From a checkpoint of a small mixture-of-experts model trained on Wikipedia.
Experts: 256 experts in each of 8 layers, 32 squared leaky ReLU neurons an expert, 8 picks a token, a sigmoid router.
Training: a variant of SOAP for the experts, 665M tokens, 5103 steps.
Below are experts of layer 4 (counted from 0) of a mixture-of-experts language model. Rows are named router (the router's row for the expert) and show model dimensions 0-95. Each number is 128 + 32 x the weight over its row's rms, rounded and kept within 0 to 255.
After each expert's rows: "mostly gets" lists some tokens that are sent to it at least half of the time. This comes from a sample of Wikipedia text that the model never trained on.

# expert 229
router [140 160 127 113 155 108 114  88 171  43 138 126 117  86 101 134  98 130 187 119 143 156 111 138 133 139 164 138  88  67 114 174  68 108 119  61 189 110 110 174 174 141  94 169  99 117 153 115 105 141 132 164  61  86 140 115 150 190 152 166 176 112 102 104 106 140 150 167 135 198  93  91 113 119 120 124 117 118 117 107 151 161  79 151 169 157 136 138  75 150 123 124 167  82 131 159]
mostly gets: " these", " Bailey", "igi", " Ricky", "illon", "-Man"

# expert 247
router [142  57 114 187  67 140 116 125 192 164 130 130  75 114  92 120 164  89  58 145 117 152 142 158 130 114 143 177 108 181  97  73 138 109 116 142 126 128 107 117 117 116  84 158 148  90 101 112 109 150 104 124  75  87 103 102 135 107 139 129 170 112 175  69 137 125 111 142  93 101 150 133 128  58 150 127  86  45 149  69 177  93 139  92 147 161 118 159 123 144 158 144 158  97 125 161]
mostly gets: "zz", "ş", "seud", "aug", "alm", "usk"

# expert 66
router [161 176  92 108 100  87 145 110 109  77 174  98 181  67 125 115  79 103 142 137 140 133 184 134 125  84 147 129 152 136 114 121 152 101  96 120 161 197 125 118 144 121 156 156  80  91 116 129 148 114 136 189 119  70 123 104 107 177 123 130 135 108 152 133 109 130  75 128 114  79 166 139 139 119 105 150 136  82 104  53 170  92 200  63  81 143 109  68  98 138 144 133 119  81  84 117]
mostly gets: "°E", "°W", " Animalia", "Gls", " Insecta", "/km"

# expert 195
router [122 110 136 101 133 136 130 110 114  82  96  92 152 150  77  99 135 111 147 147 102 136 147 131  75 118  81  59 149 161  92 148 128 158  86  76 102 162 148  98 200 133 137 168  61 142 179 127 133 123  93 148  73 125 152 115 106 198  59 122 144 110 130 143 106 134 107 154 104  92 106 126 169  91  52 121 119 119 145  89 189 157 127  95  88 121 131 123 128 173 139 130 124  78  75 185]
mostly gets: " •", ";\n", "})\n", " Private", ");\n", " Personal"

# expert 138
router [ 96 156 112 170 178 110 118 130 164 128 118  96 123 160  88 119 118 184 122 124 120 129 147 114  80 173 177 117  90 139 152 151 199 159  85  82 157 159 117 166 129 100 143 138 135 165  70 120  89 183  67 110 110 113 118  86 170 141  90  81 149  98 107 120 180 136  85 146  84 116 200  91 151 176 119 107 148 130  86 136 181 114 117  85  77 170 130 164 130 151 143 157 188 120 121 146]
mostly gets: " Award", " Best", " Awards", " medal", " awarded", " Nominated"

# expert 85
router [173 145 104  76  87 165 126  75 116 156 142 118  97 109 113 187  84 138 176 147  70 183 116  57 118 115 137 127 171 117 142 146 112 175 171 168 148 176 162 117 125 135 103 126  68 112 161 161 144 165 106 145  88 126 126 167 114 149 154 107 102 153 130  73 158  91 108 155  99 174 127 133 145 130 125 116  89 185 123  85  77 113 184 139 106 180  92 137 109 181 163 124 122 126 150  64]
mostly gets: "=", "The", " the", " “", " The", " '"

# expert 231
router [130 151  76  98 167 111 120 118 147 111  72 135 161 137 164 110 179 148 134 125 122 122 164 110 137 161 126  65 133 100 131  87 145 116  62  66 158 157 168  72 147 127  85 102 124  95 164  97 102 164  90 125 109 151 150  94  74 112  69 160 160 107  80 173 109 126 151 110 137 149  99 191 148  99 155 135  91 129 116  77 159 107 135  90 171 173  92  75 105 133 182 113 141 145  59 135]
mostly gets: " C", " B", " Kn", " D", " P", " G"

# expert 152
router [163 152 115 108 115 112 136  95  59 168 110  97 168 102 143 107 134  93 153 169 161 149 169 163 168 148 150 132 111 154 122 178 142 160 139  99 132 140 204 128 106  88 129 157  74 102 160 122 146 185 128 150 109 113 187 122 113 197 116  82 145  75 129  78 150 168 114 121 142  86 106 120 147  78  93 155  95 108 121 102 144  72 146  69 176 126 100 139 169 148  90 199 134 109  86 144]
mostly gets: "°W", "°E", " Australia", " Germany", " France", " Norway"

# expert 223
router [150 154  90 119 100  78 104  84 123 104  94  65 149 137 104  89 134 146 153 160  90 169 174 108  91 161 122  81 160 139 106 111 143 145  93  74 150 176 149  94 177 121 156 174  85  94 168 137 123 186  93 133  94  98 157 108  99 184  96  76 155  95 103 113 150 113  85 136  87 110 143  96 131  95  76 114 142 155  84  81 163  90 123  76  88 186 100 118 164 151 131 142 144 104 105 144]
mostly gets: " politician", " footballer", "′W", " Gran", " Lex", " Barb"

# expert 193
router [108  79  83 173  75 203 141  96 206 122 107 208  90 109 133 120 146 110 121 202 165 142  78 109 117 194 105 139 107 199 110 166 138  84 117 103 185 140 111  92 133 137  89 148 107  77 172 102  98 121 129 149 114 153  73 107 118 115 127 115 142 117 117  81 108 124 111 153  83 181 148  98 109 123 118 109 118 107 108 149 141 136 149 155 176 137 121 106 152  95 123 137 144  92  89 153]
mostly gets: "zz", " Thorn", " Raz"

# expert 212
router [163 181 107 110  83 195 104 167 136 103  96 107  93 108 117 190  74 108 158 128 162 119  60  85 145  96  75 138 151 167 154 153 155 150 159 146  74 105 102 169 130 152 172  87 102 149 162 113 120 142 163 120 139 128  79 137 122 112 174 177  86 144 135 118 179 117 170 181 121 148  84 139 133 125 154 116 133 143 140  75  94  93 166 140 138 167  79 162 143 126 164 165 121  82 187 138]
mostly gets: " this", " the", " a", " This", "The", " an"

# expert 148
router [177 174  77  83  92  94 109 102 134 102  94  89 124 171  69  82 158 164 157 145  79 145 136 141  88 129 141 134 168 122 118 130 192 160 121  61 178 180 151 149 176 134 107 158  75 106 149 111 111 173 147 155  69 121 181 103 129 141 126 109 158  85 120 135 117  91  77 127 104 131 119 125 138  98 122 138  85 156  70 136 173 109 152 120  71 165 143 147 151 204 132 152 108 126 141 108]
mostly gets: "′", " kg", " mm", "″W", " km", " metres"

# expert 126
router [ 80 139 104 112 138 154 146 158 149 151 137 147  91 148 179 112 152 145 128 125 108 172 131 104 149  62 107 113  54 170 143  77  84  94 129 132 165 123 113 116  85  66 119 137  77  92 121 145 163  71 116 115  83  92 106  76  84 133 119 129  78 175 107 132  58  89  85 155 105 180 146  88 160 160 135 132  99 114 108 185 140  89 130 125 133 127 157 131  93 136 168  63 145 100  80 110]
mostly gets: " @", "International", "Club", " Mid", " UEFA", " Hels"

# expert 215
router [141 160 119  78 102 109 100 152 133 105 174 132 113 178 160  65 142 126 185 134 139 148 143  81 109 137 190 109 181 147 111 115 177 176 112  82 106 133  96 102 171  93 126 169 102 119 180 182 167 124  86 128  82 129 122 128  96 143 169  95 168 113 143 147 132 125  67 108 118 105 209  91 155  93  95 124 143 192 116  59 127 132 151 120 127 198 102 109 152 106 139 110 159 123 131 147]
mostly gets: "|---|---|---|---|---|---|\n", "|---|---|---|\n", "|---|---|---|---|---|\n", "|---|---|---|---|\n", " Candidate", " Turnout"

# expert 80
router [ 96 142 137 111 144 139  88 119 169 169 104 113 150 173 141 168 171 170 122 139  84 145 118 149 126 127 115 159 157 117 181  83  96  85  74  91 122  94 182  92  97 129  89 127  86  95 103 122 144 123 121 134  70 157 152 122  84 112  70  88  57 138 146 154  96  77 163 159  81 169 153 119 173 164 145  83 147 133 111 174 156 117  60 110 153 130 152 127  73 162 141 107 192 130  99 123]
mostly gets: " Championship", " Stadium", " Cup", " Arena", "-Star", " Challenger"

# expert 228
router [121 142 142 112  95 101  91  55  69 118 101 100 118 134 111  76 179 133 129 117 164  91  68  86 115 173 130  92  92 106 149  99 183 160 104 107 143 146  99 142 143 156  80  97  95  96 123 132 169 140 108 132 121  79 125  92 104 129 134 194 166 101 148 150 168 117  89 111  96 113 112  95 134  51 115  42 110 124  78 142 143 128 132 117 141  97 112  93 166 172 149  59 167 121 105 129]
mostly gets: " MF", "IN", " FW", " FI", " MA", " KA"

# expert 67
router [162 209 118  45 116 122 111  82 114 145  85 106 120 109  94 139  97  90  74 120 135 150 163  88  72 144 162 100 138 128 124 133 125 115  79 131 149 118 143 126 147  79 147 112  95 132 120  93  91 161 141 174  97  71 157 144 132 146  76  99 118 102  97 115 154 164  85 147  67 127 123 114 165  84  89 150  77 136 129  80 116  81 117  67 118 179 104 116 190 160 103 122 150 114  89  92]
mostly gets: " century", "\")", " seventh", ")}", "]", "teenth"

# expert 248
router [149 157  90 115 100  78 104  84 122 105  97  68 149 138 103  90 134 150 154 159  90 169 175 107  91 160 121  82 161 137 107 112 142 144  92  73 149 177 148  94 177 121 154 176  85  93 171 135 124 184  95 131  93  98 158 109 101 182  97  75 155  95 103 113 150 110  86 131  86 111 143  94 133  93  76 112 142 155  79  80 162  90 123  78  91 185 100 119 165 150 134 141 142 102 105 144]
mostly gets: "″N", " EF", " Spacewatch", "″E", " marked", "Note"

# expert 114
router [128 119 134 129 173 151 145 120 112  75 118  82 112 146  89  96 122 107 140 150 102 146 167 147  89 137  84 100 171 188 106 151 114 137 122  76  94 164 170  78 181 153 133 178  86 124 173 134 107 141  91 162  70 109 122 104 105 172  51 136 136 118 152 140 124 140 115 155 110  69 109 118 169  85  53 108 133  99 161 104 181 139 159  78  91 127 144 114 123 141 154 138 151  87  68 187]
mostly gets: " one", " •", " six", ";\n", " no", " four"

# expert 172
router [154 159 148 120 149  69 107 110 154 146  62  76 164  91 126 137 150 120 101 172 154 149 184  95 170 135 178 102 172 117 117 105 148 181  93  96 188 144 146  36 126 133 134 161 106 178 144  25 125 162 129 109 110 114  94 107 146 140 109 121 181  64 117 107 104 159 118 146 109  96 174 107 103 104 144  83 159 145  82  91 119 124 115 112 113 126 148 165 143 166 128 116 113 108 118 113]
mostly gets: "==\n", ".\n\n", "===\n\n", "==\n\n", " ==\n", "===\n"

# expert 142
router [149 156  89 117 101  77 105  85 120 104  94  67 149 136 105  88 136 146 151 160  91 169 174 109  92 160 121  79 160 138 110 111 141 146  91  72 149 176 151  95 174 122 154 175  85  92 168 135 125 184  92 133  92  98 159 109  98 182  96  77 156  97 103 111 150 112  83 130  86 111 142  93 132  93  76 116 143 157  80  79 163  90 122  81  87 183 100 118 165 152 134 141 144 104 105 146]
mostly gets: " Spacewatch", " Kitt", " AT", " causing", " BR", " EF"

# expert 111
router [141 167  73 159 154 142 195 161  86 139  96 144  83 119 136 112 126 128 138 140 121 160 105 129 107 146  85  63 126 156  95  71 127 103 121 121 183 156  94 112 124  90 137 130 162 134  94 124  85 118 112 175 159  98  84  94 127  69 169 216 178 155  91 137  94 112 128 148  65 164 111 147 134 116 114 115  88 142 187 121 126 178 112 117 131  92 159 141 137  93 185 140 149 141  97 198]
mostly gets: " Gu", " Jo", " Gw", " Ro", " Á", "Jo"

# expert 74
router [159 141 114  81 118 125  58  69 154 147 100  99 213 141 125 110  99  97 208 132 181 170 139  98 109 100 117 166 132 126  96 194  85 138 173  92 150 106 143 148 115 110 155 153 121 123 192 143 137  94  72 139 114 124 105  68 130 159 150 108 156  85 120  83 115 158  99 157 151 111 103 108 147 129  87 110  86 149 105 101 168  97 147 126 127 132 122 124  83 176 169  84 170  89 149 144]
mostly gets: " London", " York", " Angeles", "shire", " Chicago", " Ohio"

# expert 127
router [197  96 153 120  79 112 151 193 124 142  88 141 183 147 125 136  78 130 136 113 143 126 132 123 172 136 129 195 127 145 146 146 127  78  99 130 143 137 119 124 132 159 119 172 140  90 112 189  65 159  95 109 155 144 121  74  97 121 109 164 154 173 113 153 142  74 152  76  97  74 103 164 128  95  69  67 115 156 192 120 164 107 113 109 122 150 122 117  71 188  94 138 148 162  96 108]
mostly gets: " debut", " relationship", " goal", " idea", " amount", " presence"

# expert 185
router [172 127 148 114  82  90 114 148  82 111 122 129 159 115  88 113 151 144 139  88 121 161 156 140 107 107 138 109 170 175 122  85 151 114 102  77 210 134 136 142 189 117 178 173 130 107 170 116 136 166 168 109  76  86 177 107 112 158  38 111 132 114 109  63 132  51 127 107 111 179 174 109 144  77 120 168 134 153 106 157 116 108 154 152  94 143 127 154 140 145 121 123  72  87 118 137]
mostly gets: " people", " children", " students", " members", " players", " days"

# expert 207
router [145 157 113  73 132 130 121 114 165 152 135  75  96 194 129 150  82  87 105 140 158 133 107  79 151 135  61  99  97  99 140 127 142 149 126 146 119 151 123 199  87 140 129 128 113 137 111 105  98 162 146 129  92 145  80 129  92 181 152 179 125 167 116  90 174 161 121 204 107 153  88 168 156 144  92  58 132 127  64  71 105 120 141 132 131 186  94 192 104 109 152  98 133 115 124 155]
mostly gets: "The", " the", " these", " These", " This", " The"

# expert 19
router [170 154 114 122 128  77 185  89  63 188  94 137  77 110 108  82 121 159 207 116 169  99 147 115  99 136 147  95 100  95 110 146  65 137 133 139 145 154 153 115 144  49 146  99 155 144 140 142 116 161 131 126 100 115 159 178 115 141  92 103 120  81 164 151 103 150 133 135  64  99 122 117  83 149 138  96 144 117 146  85 153 107  66  93 115 187 107 130 180 162  72 110 152  99 116 125]
mostly gets: " |\n", ")\n", ".\n", ";\n", "\n", "\"\n"

# expert 113
router [128  97 105  99 107  80  95 117  90 157  92 148 153 156 153 101  65 119 110  82 136 160  74 145 178 127 163 172 139 135 128 149  58 102  87 118 123 148 155 114 173 117 168 130 125  95  75 220  85 187 136 109 199 127 150 121  74  92  97 144 166 174 162  96  84 113 161 138 106 115 132 154  88  89 124  69 124 130 167 111 118 107  98  99 110 131 162 114 105 138  95 160 148 147 130 125]
mostly gets: " relationship", " role", " story", " influence", " attention", " situation"